Weights of a small mixture-of-experts language model, trained from scratch on English Wikipedia.
Size: 10 layers, width 320, vocabulary 15393, 44.2M parameters.
Training: a variant of Adam for the experts, 322M tokens, 4914 steps.
Below are experts of layer 5 (counted from 0) of a mixture-of-experts language model. Rows are named router (the router's row for the expert), down (a neuron's output weights, with its number) and show model dimensions 0-159. Each number is 200 + 40 x the weight over its row's rms, rounded and kept within 0 to 999.
After each expert's rows: a language model's description of what the expert responds to. This comes from a sample of Wikipedia text that the model never trained on.

# expert 7
router,178,230,209,165,216,195,196,272,204,234,162,296,164,184,119,201,252,166,234,236,208,163,183,207,199,198,151,247,147,172,208,241,234,166,226,204,243,218,245,231,219,217,209,197,215,251,214,273,222,172,201,202,155,234,180,219,203,213,222,209,252,200,190,170,278,191,231,199,245,230,200,196,190,253,206,196,155,166,261,205,228,240,200,175,191,206,154,235,160,249,222,311,180,117,210,150,195,267,242,238,222,162,272,178,196,249,135,137,220,261,267,151,219,207,223,248,239,168,174,267,314,213,189,156,256,206,243,142,218,205,235,153,192,287,301,175,202,141,255,213,171,271,185,220,198,148,213,212,207,224,180,196,235,251,201,222,164,135,256,238
down0,245,202,181,214,171,228,251,162,280,227,222,151,256,191,244,158,215,173,110,189,202,314,219,297,194,234,279,184,211,199,194,185,176,84,203,172,290,240,152,218,197,184,250,199,155,155,128,191,175,177,237,230,188,221,162,210,185,204,181,152,207,155,171,205,259,201,237,180,198,237,251,240,229,203,258,196,188,289,243,228,119,241,231,239,166,189,175,246,168,232,273,182,215,206,228,162,195,244,213,246,158,241,174,112,208,184,156,184,234,214,239,227,260,221,244,221,190,189,244,186,178,195,174,226,230,230,220,292,166,174,180,205,181,177,148,233,261,199,160,295,260,198,218,231,233,187,219,143,157,265,209,164,197,268,206,164,229,166,139,310
Word-internal pieces (archip-el-ago, Pr-ay-agraj), sentence-final periods, and words like more, other, American, German.

# expert 13
router,178,253,240,166,248,213,200,229,204,174,201,284,151,191,192,198,245,299,141,283,239,173,226,215,188,275,270,273,215,276,156,237,215,166,228,112,217,155,212,241,107,195,127,166,209,166,274,182,150,179,148,269,187,225,227,204,178,253,230,186,215,264,199,187,187,233,301,236,156,226,161,254,190,206,186,189,111,204,206,226,192,240,258,191,280,213,201,171,160,200,170,201,217,241,233,184,234,122,170,185,219,142,241,305,282,179,236,220,173,219,203,214,143,199,217,212,142,207,196,170,224,143,158,197,185,251,247,236,202,225,153,184,198,242,218,235,195,219,239,227,156,200,193,171,215,204,301,155,241,217,178,221,157,273,183,145,248,197,237,185
down0,252,126,183,158,195,240,208,193,210,100,248,226,189,160,199,230,189,185,163,152,205,194,165,182,199,242,161,242,268,181,236,180,214,285,162,176,254,201,153,206,179,214,218,217,175,202,160,211,221,186,144,295,198,252,201,212,245,214,191,326,151,173,311,209,236,182,258,177,201,199,193,281,236,182,263,218,264,228,259,230,232,192,206,231,183,187,213,165,252,246,134,183,202,219,275,222,223,190,227,197,273,263,221,238,222,152,220,199,236,119,245,186,195,203,254,171,235,237,186,173,267,190,302,232,191,228,211,216,211,218,120,236,259,243,227,208,188,185,199,248,247,150,201,208,121,194,253,128,231,209,209,177,260,226,208,207,222,229,195,169
Double line breaks after a sentence ends before new paragraphs or headings, and pipe-space tokens starting table cells.

# expert 18
router,175,175,188,191,175,164,221,145,225,210,245,243,118,151,178,163,183,134,124,252,215,249,235,228,173,161,220,179,160,203,244,249,168,195,278,242,263,159,258,216,222,213,200,241,237,192,161,243,195,239,243,222,201,128,65,258,232,199,157,141,193,215,255,237,198,276,133,204,226,120,257,137,220,252,226,230,160,179,160,200,150,224,240,136,141,249,193,242,118,240,241,213,224,276,210,195,218,195,285,212,263,99,162,241,241,187,216,142,202,204,214,246,213,232,192,195,180,156,135,198,226,173,225,170,237,234,276,130,214,266,223,226,198,130,118,173,225,275,208,267,161,171,204,193,206,200,189,158,182,224,264,223,212,154,153,91,215,216,225,271
down0,222,201,158,231,160,171,142,277,228,170,170,140,127,208,150,201,230,166,178,213,176,208,176,265,218,140,191,261,201,155,187,174,231,207,152,228,209,285,154,228,205,225,256,214,225,157,200,212,278,211,285,194,184,200,177,244,165,177,168,154,217,197,215,295,215,197,216,329,197,230,228,151,151,130,195,154,202,227,116,149,260,233,195,196,102,200,178,117,81,192,180,181,216,257,124,213,190,259,205,272,219,170,147,196,186,170,115,219,112,200,228,179,253,253,175,158,190,205,185,205,149,91,137,225,171,273,173,155,184,195,201,175,176,190,245,173,210,151,198,264,232,237,200,188,190,182,192,181,185,187,226,200,265,228,207,111,168,230,183,261
Words like as, after, before, began, above, plus entries in table cells such as Sweden, May, Deputy, NBC.

# expert 20
router,176,159,266,226,156,213,227,207,242,203,266,147,204,163,215,177,213,284,248,188,111,246,111,200,139,183,214,172,211,218,159,178,228,132,115,106,192,317,177,238,213,141,183,174,230,183,150,220,180,186,166,133,171,231,187,197,202,199,214,168,188,221,191,183,286,193,234,161,251,178,271,259,248,231,210,117,223,188,204,214,260,199,222,170,194,144,223,174,142,172,299,221,228,236,194,161,208,181,196,135,190,287,200,185,201,123,218,186,219,144,264,186,178,208,267,207,227,195,212,199,188,188,215,311,247,206,233,183,234,166,133,229,179,225,167,164,178,222,98,238,220,180,141,215,196,241,202,243,189,254,179,236,126,236,236,227,111,146,234,130
down0,207,194,243,243,197,219,177,194,210,243,148,191,241,226,205,239,196,215,225,233,159,153,167,205,118,205,225,191,232,160,101,212,154,248,213,174,218,150,264,259,204,162,192,242,176,201,137,163,194,222,231,221,142,191,137,203,139,211,135,172,183,179,186,241,221,188,216,178,193,136,131,201,278,141,185,233,260,253,115,221,235,151,224,285,218,245,229,200,193,229,219,120,152,157,246,171,236,182,155,234,176,188,237,282,179,170,286,166,258,202,252,131,197,164,179,200,168,291,199,196,184,185,157,220,159,276,206,204,244,228,175,222,240,220,161,214,224,170,153,222,233,238,128,178,324,258,186,196,147,196,182,205,173,184,159,194,220,224,190,208
Capital letters and name fragments such as I, O, Ne, Tud-awali, fe-ud, ar-ist-ocrat, plus non-Latin byte pieces and heading marks.

# expert 5
router,215,186,203,193,214,223,180,312,158,219,241,215,239,218,205,227,264,264,186,149,206,185,218,170,220,213,178,204,198,171,165,159,192,176,246,214,132,210,165,232,169,252,279,121,165,243,207,223,233,147,237,166,231,153,248,160,203,157,159,143,160,210,153,225,290,180,152,228,184,286,169,142,132,266,189,188,251,183,205,171,226,220,200,160,213,178,237,162,257,257,193,244,171,213,207,152,231,186,236,155,268,185,190,177,203,198,195,175,236,127,169,242,182,183,188,187,195,190,120,167,206,246,234,181,172,194,133,137,175,276,202,201,240,175,134,214,196,191,206,200,214,131,157,255,238,202,183,202,199,175,231,178,262,240,236,207,140,245,163,198
down0,210,199,174,201,206,193,229,174,208,213,224,287,174,225,236,186,189,193,181,215,208,123,195,254,181,230,158,245,199,191,200,229,212,194,241,273,192,252,255,213,184,251,169,184,197,238,195,239,186,243,254,173,135,217,165,256,199,234,149,201,187,104,168,239,132,236,195,222,206,201,128,173,248,201,201,228,196,329,170,221,156,202,228,201,133,266,156,238,191,278,271,265,169,287,192,173,209,137,238,221,162,248,208,209,172,128,208,178,219,206,150,228,221,167,234,166,197,186,190,254,81,118,203,167,205,177,225,208,239,223,266,206,256,158,166,211,213,226,157,269,126,147,214,280,235,217,175,253,161,180,122,199,147,241,196,95,185,238,233,195
Verbs like was, is, were, are after a subject such as It or He, plus pipe separators in numeric tables.

# expert 19
router,162,162,282,120,203,164,153,191,163,163,226,279,190,145,175,181,233,192,178,237,220,172,269,164,227,161,160,199,139,175,264,216,150,290,225,130,242,189,215,203,156,204,176,205,184,170,187,167,155,183,188,237,178,190,264,221,202,210,217,163,252,227,196,227,155,233,114,226,241,161,214,251,232,151,184,232,153,193,271,117,208,312,200,289,208,234,178,276,120,188,164,200,234,184,192,192,224,198,232,215,142,169,251,188,214,218,158,213,200,220,208,91,180,165,187,97,226,178,213,150,142,244,194,183,206,176,216,264,291,181,150,163,150,190,163,263,156,140,185,177,192,174,254,202,200,207,152,233,199,256,194,217,138,166,231,217,270,206,210,162
down0,175,184,186,239,233,185,158,185,211,164,165,198,218,136,206,206,272,228,225,226,217,246,156,203,208,228,240,210,214,262,195,149,146,185,151,189,201,115,186,155,243,215,172,186,160,224,187,192,165,243,256,199,204,159,171,240,246,251,173,184,174,269,228,170,154,263,226,229,186,283,173,182,210,205,213,277,213,327,140,214,164,218,221,261,141,204,205,219,236,194,312,176,221,152,210,152,162,254,161,140,259,186,243,108,222,169,170,218,234,130,207,112,182,244,212,224,137,212,206,191,218,263,226,236,211,215,227,232,172,238,259,168,184,261,188,191,255,187,153,204,263,173,236,234,212,150,149,197,166,136,218,143,255,218,194,268,147,157,173,185
Head nouns following the or possessives, such as team, name, government, area, family, and noun suffixes like -ation, -ance.

# expert 3
router,192,190,217,171,168,216,221,157,241,217,165,190,203,184,266,207,169,70,232,190,196,205,205,193,117,237,206,168,157,173,190,242,271,190,151,185,201,212,210,242,185,193,216,161,184,88,213,167,180,141,174,163,151,158,268,223,214,307,210,233,236,154,228,158,151,164,179,275,229,251,175,213,216,194,182,179,279,202,222,196,183,169,214,197,276,108,214,175,260,182,149,219,284,176,191,301,203,200,149,152,163,192,114,188,164,222,237,262,173,172,199,184,139,240,193,205,269,222,228,189,187,195,217,189,270,166,222,165,176,200,221,239,216,136,188,177,224,214,214,192,259,178,241,203,203,220,156,184,248,173,224,208,293,274,202,172,177,159,256,248
down0,91,92,162,268,204,230,149,131,185,209,288,236,167,208,182,211,168,224,230,211,224,212,181,213,230,178,211,180,211,225,247,158,218,137,246,230,217,190,198,235,200,132,200,225,147,199,185,271,221,198,200,249,104,183,151,218,187,160,182,130,196,210,272,176,213,179,156,182,202,260,190,200,252,224,172,176,147,138,169,187,214,181,232,205,197,244,221,136,240,235,197,165,177,180,211,217,167,260,251,220,183,142,143,162,157,153,244,271,211,251,234,184,190,175,183,223,155,234,160,235,233,174,206,212,193,240,197,178,215,160,216,238,205,192,184,133,81,234,273,234,181,140,219,220,168,259,167,177,235,294,220,237,205,225,220,144,154,162,178,239
Single line breaks ending list items and table rows, especially under See also sections, plus hyphens, dashes and opening parentheses.

# expert 17
router,198,218,241,214,147,211,271,150,239,175,198,230,184,150,151,233,165,200,220,151,313,180,123,192,175,182,207,188,249,228,153,204,212,198,239,269,222,209,188,207,224,239,179,190,232,238,185,142,182,204,177,192,270,191,233,204,136,131,183,200,220,193,111,171,174,158,112,300,212,160,261,228,225,242,205,289,154,210,179,189,215,210,132,231,186,171,190,202,196,138,107,213,188,164,188,151,188,260,185,170,291,204,162,169,209,188,194,159,139,149,177,212,165,200,140,218,260,269,258,276,282,206,218,183,269,243,164,214,136,219,263,191,150,231,182,236,183,200,185,231,190,173,152,231,169,247,206,194,224,190,178,232,268,219,193,145,230,268,164,268
down0,192,239,123,130,176,231,149,232,255,147,263,218,292,153,186,154,217,197,242,235,227,202,247,224,183,175,151,151,133,141,209,214,203,161,208,194,195,196,223,197,197,280,238,216,171,189,194,289,130,289,188,262,203,233,190,173,130,162,269,143,245,249,197,222,144,284,174,133,190,169,157,155,202,238,212,146,198,206,216,181,235,170,194,210,220,174,162,233,224,243,232,164,218,259,218,282,222,124,231,233,163,156,132,192,183,290,197,124,225,251,172,217,147,228,240,223,215,217,225,158,195,198,224,219,165,165,145,181,186,184,160,202,185,239,142,191,222,177,216,222,173,224,320,248,187,213,232,119,261,154,236,236,145,207,227,163,203,254,253,196
Pipe separators and empty cell runs in Wikipedia tables, especially after header words, closing parentheses, and numbers.

# expert 2
router,226,198,156,199,155,198,203,149,192,251,197,119,240,197,214,295,175,172,184,225,96,198,135,193,209,166,148,254,166,170,266,282,185,136,279,233,139,251,199,198,185,173,188,200,123,87,179,207,107,303,286,198,187,248,152,185,227,154,148,192,212,174,233,195,241,183,240,200,246,146,224,144,232,239,197,128,215,179,202,231,134,160,228,143,151,182,146,187,140,248,215,196,163,273,141,200,150,237,204,150,167,213,221,173,195,247,225,256,223,231,157,174,244,221,180,213,162,215,191,245,189,227,190,175,225,190,179,157,199,184,220,150,186,217,170,227,210,217,231,218,238,181,188,188,211,194,281,118,166,274,246,257,184,257,239,210,189,238,257,167
down0,224,292,176,162,187,286,212,167,200,193,218,121,202,215,176,180,193,165,206,215,120,289,190,183,169,174,210,234,168,212,196,181,203,38,221,140,143,180,224,182,199,154,112,250,192,136,201,217,144,165,234,234,153,192,227,209,167,171,177,233,246,177,141,162,161,202,203,178,267,240,153,162,248,234,221,156,204,125,172,273,149,230,269,172,166,183,131,194,163,153,225,218,211,277,135,232,191,195,158,205,189,221,253,185,216,241,201,274,189,174,132,230,182,157,215,249,133,187,162,271,237,224,156,226,219,175,174,245,185,189,169,266,212,223,164,183,243,198,174,221,180,159,180,143,178,246,271,104,196,212,234,216,192,252,207,174,187,216,187,185
Periods ending sentences, list items and abbreviations, plus closing parentheses, semicolons, dashes and decimal points in tables, e.g. 64.9, F'M.'.

# expert 16
router,237,216,198,169,185,161,240,202,156,121,124,321,167,226,245,233,212,118,150,162,254,229,250,246,120,167,182,201,133,215,180,120,216,272,124,138,282,197,204,159,179,213,133,202,153,174,232,165,171,258,132,247,224,227,96,213,142,122,153,231,197,216,240,244,191,167,227,144,166,172,214,232,248,162,161,223,230,190,225,190,217,224,192,180,140,177,165,163,171,220,219,175,166,255,186,211,141,226,133,295,208,276,157,184,249,292,178,233,175,263,247,282,258,222,146,202,248,154,231,145,165,148,154,128,155,157,182,155,194,225,195,230,163,162,180,237,223,171,225,191,225,192,194,221,175,248,230,187,150,191,247,126,190,193,204,256,133,181,149,166
down0,154,146,233,238,99,155,124,238,189,248,225,146,236,105,184,233,211,218,182,241,237,153,259,207,213,210,173,142,204,191,180,149,200,205,165,156,230,180,219,216,138,181,148,162,214,296,199,218,180,185,156,238,196,138,182,146,140,151,213,211,194,153,172,227,156,205,166,189,204,204,267,199,170,172,194,195,243,22,198,189,169,205,204,115,271,182,282,218,143,224,144,200,251,146,194,199,151,221,191,177,171,207,167,181,268,230,178,179,243,272,163,239,191,131,192,246,202,146,157,197,182,265,213,249,258,182,232,251,238,173,207,166,251,156,171,205,188,174,163,158,199,200,203,185,179,193,124,138,197,222,248,172,215,218,252,200,185,185,255,148
Pronouns and clause links like it, which, who, that, but, also, plus general nouns and verb stems such as film, season, threat, wreck-ed.